Below are experts of layer 5 (counted from 0) of a mixture-of-experts language model. Rows are named router (the router's row for the expert), down (a neuron's output weights, with its number) and show model dimensions 384-479. Each number is 50 + 12 x the weight over its row's rms, rounded and kept within 0 to 99.
After each expert's rows: "comes before" lists some tokens at least twice as common just after its tokens as in all text. This comes from a sample of Wikipedia text that the model never trained on. Tokens count by the router's weight.

# expert 23
router:56 47 76 43 58 40 69 58 38 37 40 36 74 44 24 66 43 43 54 45 49 39 65 42 53 64 46 65 69 39 48 38 38 40 20 35 62 61 58 36 42 37 59 64 68 61 54 58 65 44 37 54 65 47 53 49 29 58 48 57 58 39 55 52 34 36 58 37 64 50 41 39 48 55 44 50 41 47 53 42 57 55 39 38 51 56 45 52 58 43 33 56 48 51 68 58
down0:72 37 60 67 43 44 44 66 53 49 55 47 42 46 66 73 29 51 64 57 50 49 47 36 50 40 70 46 47 50 37 60 46 68 56 49 65 51 29 37 51 70 39 61 27 69 60 42 63 32 57 33 63 73 41 51 46 48 49 53 56 59 68 52 41 49 46 48 43 43 68 63 55 58 38 33 44 45 46 47 49 57 45 78 66 43 59 51 79 63 48 39 51 39 64 43
comes before: "| ", "= ", "201", " ", "200", "• "

# expert 27
router:40 39 48 55 51 51 28 59 46 60 60 38 63 71 53 58 51 47 58 37 54 49 39 63 53 62 39 66 55 58 58 57 37 49 41 67 51 40 46 45 37 45 58 42 61 35 45 63 42 55 48 65 41 74 49 62 40 47 58 63 56 57 70 43 44 49 66 91 40 51 55 35 61 45 66 44 73 44 59 72 24 67 48 51 53 60 41 30 38 55 48 53 37 38 30 72
down0:35 61 57 35 49 58 62 41 60 62 47 43 29 50 37 43 67 43 38 70 61 55 73 29 47 52 61 43 33 54 66 52 58 42 67 38 53 69 65 59 26 42 41 50 27 55 44 67 52 75 49 47 56 60 71 51 44 48 42 47 45 38 46 42 33 59 50 58 64 45 61 56 52 40 56 42 48 78 65 31 39 62 43 58 54 43 49 43 50 36 56 53 33 48 41 51
comes before: "==", "and ", "of ", "===", "in ", "("

# expert 15
router:49 37 39 39 33 43 44 40 46 47 48 39 41 38 39 38 63 61 29 54 67 39 41 57 56 53 58 45 55 55 45 67 50 65 46 52 41 37 46 47 52 54 33 48 63 47 39 49 65 42 51 58 28 73 44 70 52 49 55 57 61 41 29 66 72 54 36 59 56 54 63 51 52 37 58 68 48 61 59 23 47 71 45 55 55 42 28 66 58 73 51 53 64 46 39 56
down0:27 57 75 20 61 37 34 59 63 45 56 42 61 55 37 63 51 75 40 44 53 46 56 50 54 30 41 39 55 50 27 42 47 65 48 38 58 59 42 40 65 61 61 48 67 57 49 70 48 38 66 75 58 36 33 51 33 47 39 34 50 54 63 62 44 54 74 62 39 70 51 66 65 37 25 66 43 56 46 60 35 42 45 61 58 39 49 46 40 47 55 46 71 44 40 44
comes before: " ", "0 ", "1", "1 ", "0", "2"

# expert 5
router:45 36 53 50 45 30 52 46 39 37 40 47 45 59 59 72 50 53 33 44 20 53 74 41 73 65 69 53 35 51 41 52 33 57 34 64 48 67 60 48 39 41 61 46 52 46 42 52 71 70 41 48 46 47 44 50 49 41 53 64 62 48 75 51 57 56 67 53 56 75 51 52 50 37 46 47 61 42 41 57 78 36 50 61 65 27 34 44 28 60 51 36 38 44 66 46
down0:38 49 55 22 57 51 44 52 56 58 69 59 33 61 55 48 58 54 58 60 44 35 50 40 52 62 41 46 57 45 54 60 57 54 76 38 52 48 48 62 34 42 39 48 56 46 54 43 54 23 50 44 60 49 64 64 45 48 38 57 72 45 27 53 54 30 36 42 26 54 53 79 29 47 36 49 54 23 52 63 59 49 43 50 33 39 39 22 31 41 49 62 57 59 45 49
comes before: "the ", "a ", "his ", "s ", "be ", "its "

# expert 6
router:55 56 46 22 31 47 60 47 51 65 51 64 22 45 58 45 45 45 57 61 49 59 55 62 47 38 80 40 54 50 45 48 57 36 59 73 60 39 33 54 50 41 59 52 46 36 29 44 53 40 64 45 40 67 66 49 65 43 40 38 68 49 55 62 57 35 39 75 44 61 51 46 46 67 50 64 63 54 68 51 43 49 60 57 45 45 42 46 58 44 57 39 50 31 59 36
down0:46 43 50 28 35 20 29 51 60 59 70 51 25 49 55 51 32 53 34 43 41 30 46 50 52 56 53 64 29 44 43 40 27 45 37 63 58 52 58 53 57 45 47 35 33 44 54 56 32 63 47 64 54 40 47 51 58 39 48 43 28 35 62 53 69 61 32 53 46 42 43 66 52 44 61 46 28 67 56 35 65 47 32 52 30 61 48 75 60 46 52 52 53 50 56 37
comes before: ", ", ". ", ".", "'", "\n", "-"

# expert 4
router:66 54 32 38 54 39 50 62 66 52 48 19 33 45 51 44 37 51 29 64 23 37 40 57 38 53 49 54 64 33 39 52 57 59 73 43 26 39 29 59 53 38 44 57 52 55 58 36 47 37 48 54 74 68 55 34 68 48 68 46 46 50 54 55 37 44 39 52 43 44 54 36 43 55 44 29 50 59 48 66 55 70 35 18 39 44 43 58 59 49 45 57 56 71 55 46
down0:62 68 37 45 43 60 75 48 53 55 56 31 52 39 51 62 74 54 55 34 36 52 68 54 70 43 59 38 45 40 47 53 48 23 34 47 54 67 54 48 26 59 29 46 45 71 25 37 63 29 40 49 40 61 43 32 50 47 45 47 41 58 56 42 56 58 61 40 69 65 61 60 44 56 44 44 37 42 60 63 38 59 41 59 60 48 59 83 56 64 59 63 51 39 57 62
comes before: "the ", "201", "of ", "202", "200", "194"

# expert 0
router:69 48 24 64 37 60 59 31 51 48 55 48 40 41 64 44 44 51 36 50 26 38 55 58 50 50 61 62 60 49 31 50 58 42 46 37 33 55 60 74 58 48 47 59 47 64 53 55 59 68 54 68 47 55 46 45 65 56 42 25 30 41 38 58 51 41 62 35 81 74 40 83 34 50 31 48 37 43 48 42 60 30 42 32 76 42 41 40 49 44 63 51 62 54 66 62
down0:36 63 60 48 59 49 44 59 46 58 32 45 50 36 55 60 48 56 65 44 39 60 52 42 43 63 38 27 23 63 69 42 62 46 51 63 67 50 60 18 25 53 61 33 74 44 57 50 72 48 39 52 73 38 68 66 58 50 64 52 64 76 46 30 32 29 43 23 35 22 36 49 52 60 48 47 48 49 41 60 56 45 28 64 50 60 66 49 55 35 45 42 49 54 34 45
comes before: "the ", "to ", "by ", "in ", "a ", "on "

# expert 11
router:52 41 49 50 41 48 30 31 60 45 57 76 44 47 32 38 49 45 37 49 47 55 28 52 58 26 55 28 70 44 50 41 62 46 57 38 34 28 44 45 50 59 38 58 59 64 62 78 61 49 54 44 31 36 47 36 46 52 56 54 51 61 36 62 56 27 57 28 44 66 50 54 51 50 43 73 55 67 61 53 44 39 38 46 42 50 48 61 70 39 59 42 72 28 40 31
down0:40 56 38 62 69 33 56 53 61 48 41 28 39 65 47 49 54 63 67 24 46 60 62 48 46 36 41 85 45 37 50 46 50 35 56 56 79 61 67 60 41 51 58 68 40 33 52 51 30 71 51 38 36 61 57 43 49 50 51 48 60 52 70 43 43 55 58 54 53 41 59 58 57 52 52 27 44 49 42 37 48 45 39 51 53 59 72 81 53 46 60 53 53 64 57 49
comes before: ".", "–", ",", ", ", "; ", ") "

# expert 10
router:52 36 48 36 72 71 69 52 70 47 58 60 47 38 68 38 54 49 27 42 44 60 61 53 74 49 52 50 37 61 31 53 55 38 26 74 41 44 68 52 58 42 30 52 48 42 48 56 53 51 44 59 59 50 50 61 43 44 71 58 26 40 54 49 61 58 48 55 53 50 65 47 50 49 39 70 40 68 74 29 72 45 44 46 56 36 61 40 47 62 55 52 71 43 52 63
down0:48 62 49 53 29 45 60 58 57 61 71 82 30 55 49 79 49 53 50 74 63 49 50 63 39 37 62 67 34 63 37 54 61 57 70 26 59 51 26 50 65 51 58 56 76 50 35 73 43 35 45 47 42 40 56 25 37 47 65 35 50 50 38 46 53 43 51 37 37 19 62 41 48 47 48 29 36 53 57 46 44 31 53 67 48 54 49 27 55 59 55 47 63 47 49 55
comes before: "a ", "the ", "been ", "not ", "an ", "also "

# expert 8
router:43 65 49 40 76 63 54 49 37 48 67 39 33 44 27 63 42 35 29 53 56 53 67 18 61 45 32 48 64 52 35 40 45 34 49 35 30 42 38 37 49 61 53 78 43 80 38 67 61 61 52 29 38 46 56 36 36 46 41 30 47 44 41 57 50 53 56 21 60 68 47 54 31 34 38 42 55 31 38 69 60 38 45 46 31 67 54 49 49 56 45 65 61 61 39 68
down0:53 63 45 61 48 63 30 53 38 56 65 39 64 59 51 31 50 62 61 42 56 47 53 33 47 32 46 49 59 55 52 41 51 40 49 52 58 53 73 35 52 46 41 31 69 56 59 46 39 59 50 64 65 67 57 52 67 62 63 28 39 69 53 58 49 50 26 50 47 24 60 41 42 34 63 40 53 39 45 29 44 49 47 62 60 35 32 55 41 56 47 60 78 47 58 37
comes before: "| ", "|", "(", "- ", "/ ", "km"

# expert 14
router:44 30 61 49 32 77 56 73 37 46 32 61 40 68 56 49 48 43 50 44 47 45 50 66 49 69 47 44 42 47 64 54 51 41 38 66 54 46 68 59 66 56 45 48 49 31 37 34 44 48 37 54 57 56 55 29 53 43 69 58 28 63 45 33 54 54 42 50 38 46 50 39 54 59 20 61 21 44 55 65 67 66 51 55 68 36 56 40 63 58 71 47 58 34 39 48
down0:39 60 59 44 56 66 33 44 49 52 34 04 42 56 62 72 62 50 54 54 39 46 72 45 32 50 65 56 37 44 57 58 53 48 46 49 46 62 30 62 48 48 70 68 52 48 53 48 45 58 54 53 56 67 75 76 42 61 55 55 44 63 69 77 55 47 59 41 52 85 46 33 40 58 62 53 36 53 25 44 35 53 50 68 39 29 47 33 61 77 28 53 51 41 44 41
comes before: "\n", "of ", "- ", "(", ")", "\n\n"

# expert 9
router:70 74 51 66 43 42 61 57 46 31 59 51 59 44 57 44 53 43 64 33 56 44 69 37 63 56 70 81 32 67 56 55 52 37 61 39 45 70 65 56 48 42 31 21 42 41 56 45 43 45 47 26 48 45 33 64 56 62 57 47 62 42 79 53 52 28 37 41 61 33 49 50 25 64 47 56 62 50 33 46 41 56 68 54 45 40 43 52 72 25 61 59 60 70 74 49
down0:43 30 45 48 49 54 46 41 53 46 47 58 67 45 47 47 51 50 56 45 35 36 49 28 56 45 57 53 43 73 54 49 64 64 39 71 72 48 40 23 37 51 46 80 35 51 36 58 79 54 34 65 63 49 51 40 28 40 50 52 59 60 62 54 39 68 34 47 60 29 42 52 67 41 41 47 52 27 50 37 49 54 46 52 44 43 42 57 56 55 52 41 67 62 41 57
comes before: "- ", "\n\n", "The ", "| ", "In ", "=="

# expert 22
router:46 32 43 36 48 58 43 30 50 30 55 45 61 40 59 42 58 49 63 47 61 35 56 56 38 58 39 29 46 55 44 35 50 54 53 61 57 33 45 53 41 50 42 36 68 43 38 66 44 58 49 61 58 44 40 42 44 56 50 64 54 50 76 50 46 65 58 76 65 30 63 46 62 33 69 53 43 46 43 77 33 50 70 58 63 71 40 56 34 65 63 53 53 64 52 65
down0:53 28 55 60 47 42 24 59 60 53 26 46 33 74 52 49 36 52 48 52 75 52 42 19 45 37 40 51 42 66 63 53 51 53 42 61 47 72 19 45 38 36 48 44 60 50 60 43 73 50 47 77 52 54 37 56 64 22 57 52 46 34 51 60 50 72 57 41 43 60 41 47 53 49 62 63 48 68 33 54 57 56 57 50 46 59 65 41 58 33 61 49 40 45 52 67
comes before: "of ", "and ", "in ", "(", "was ", "for "

# expert 26
router:51 68 47 64 43 43 45 27 49 37 55 25 63 45 55 43 66 58 62 42 70 63 57 41 61 55 83 59 34 58 45 60 38 49 49 53 52 51 50 45 53 61 41 39 46 40 47 61 42 56 57 33 51 22 40 59 54 59 48 24 61 58 49 49 35 43 28 46 30 33 32 59 49 46 54 56 47 51 47 51 58 52 52 56 32 53 50 56 38 42 48 23 50 43 52 40
down0:48 49 55 46 58 68 45 40 57 52 57 60 51 59 40 44 73 40 45 33 50 63 46 41 51 58 43 42 48 70 31 36 52 59 57 44 56 37 57 57 59 64 46 59 44 43 67 66 53 27 53 59 47 52 66 62 52 51 42 32 32 51 61 40 48 59 40 32 36 62 48 37 47 63 29 58 41 52 43 41 56 59 50 36 38 56 46 46 52 42 48 43 44 53 33 42
comes before: ", ", ". ", "'", "\" ", "-", "; "

# expert 24
router:48 52 67 54 79 62 52 47 37 49 39 68 56 56 40 60 37 61 46 63 51 48 75 45 53 48 39 61 49 60 32 55 59 50 49 28 57 49 57 64 41 39 57 46 68 47 64 55 51 48 31 39 49 34 62 49 32 54 41 46 28 43 49 69 47 49 51 28 50 61 38 32 41 46 47 70 49 59 58 60 56 45 28 45 38 42 56 43 64 47 40 50 39 45 43 34
down0:59 60 44 56 32 48 63 47 62 54 39 25 70 58 56 54 56 54 29 41 52 50 86 46 43 42 56 71 38 54 43 42 36 51 25 78 48 59 64 23 39 28 65 69 67 52 44 63 61 37 50 66 52 61 34 57 51 47 56 44 41 43 46 45 55 55 56 45 57 56 38 45 45 35 39 51 38 54 53 43 43 53 42 63 64 46 64 61 46 43 60 66 49 59 44 51
comes before: ": ", "\n", "\n\n", "N ", "by", "/ "

# expert 30
router:39 56 46 40 31 56 55 64 62 37 44 43 51 40 63 63 45 55 54 50 35 47 50 45 41 51 47 49 49 26 44 41 56 37 54 41 53 47 40 29 41 59 36 54 36 55 70 50 53 54 41 39 48 43 25 65 53 52 63 57 63 49 39 44 52 63 31 53 34 39 57 57 36 54 38 29 59 53 47 65 43 62 49 57 55 54 69 47 41 58 44 60 60 32 58 61
down0:51 72 49 58 48 44 40 43 55 67 35 43 57 28 42 36 48 58 56 58 41 52 32 40 33 27 30 39 55 39 38 56 36 58 53 28 39 66 40 66 29 60 52 43 47 57 47 44 38 46 44 55 67 42 51 34 32 68 47 33 60 36 33 44 42 35 60 47 41 69 58 62 58 35 49 72 58 62 53 52 44 47 45 35 45 39 41 44 65 57 47 41 47 77 47 48
comes before: "was ", "(", "| ", "is ", "=", "and "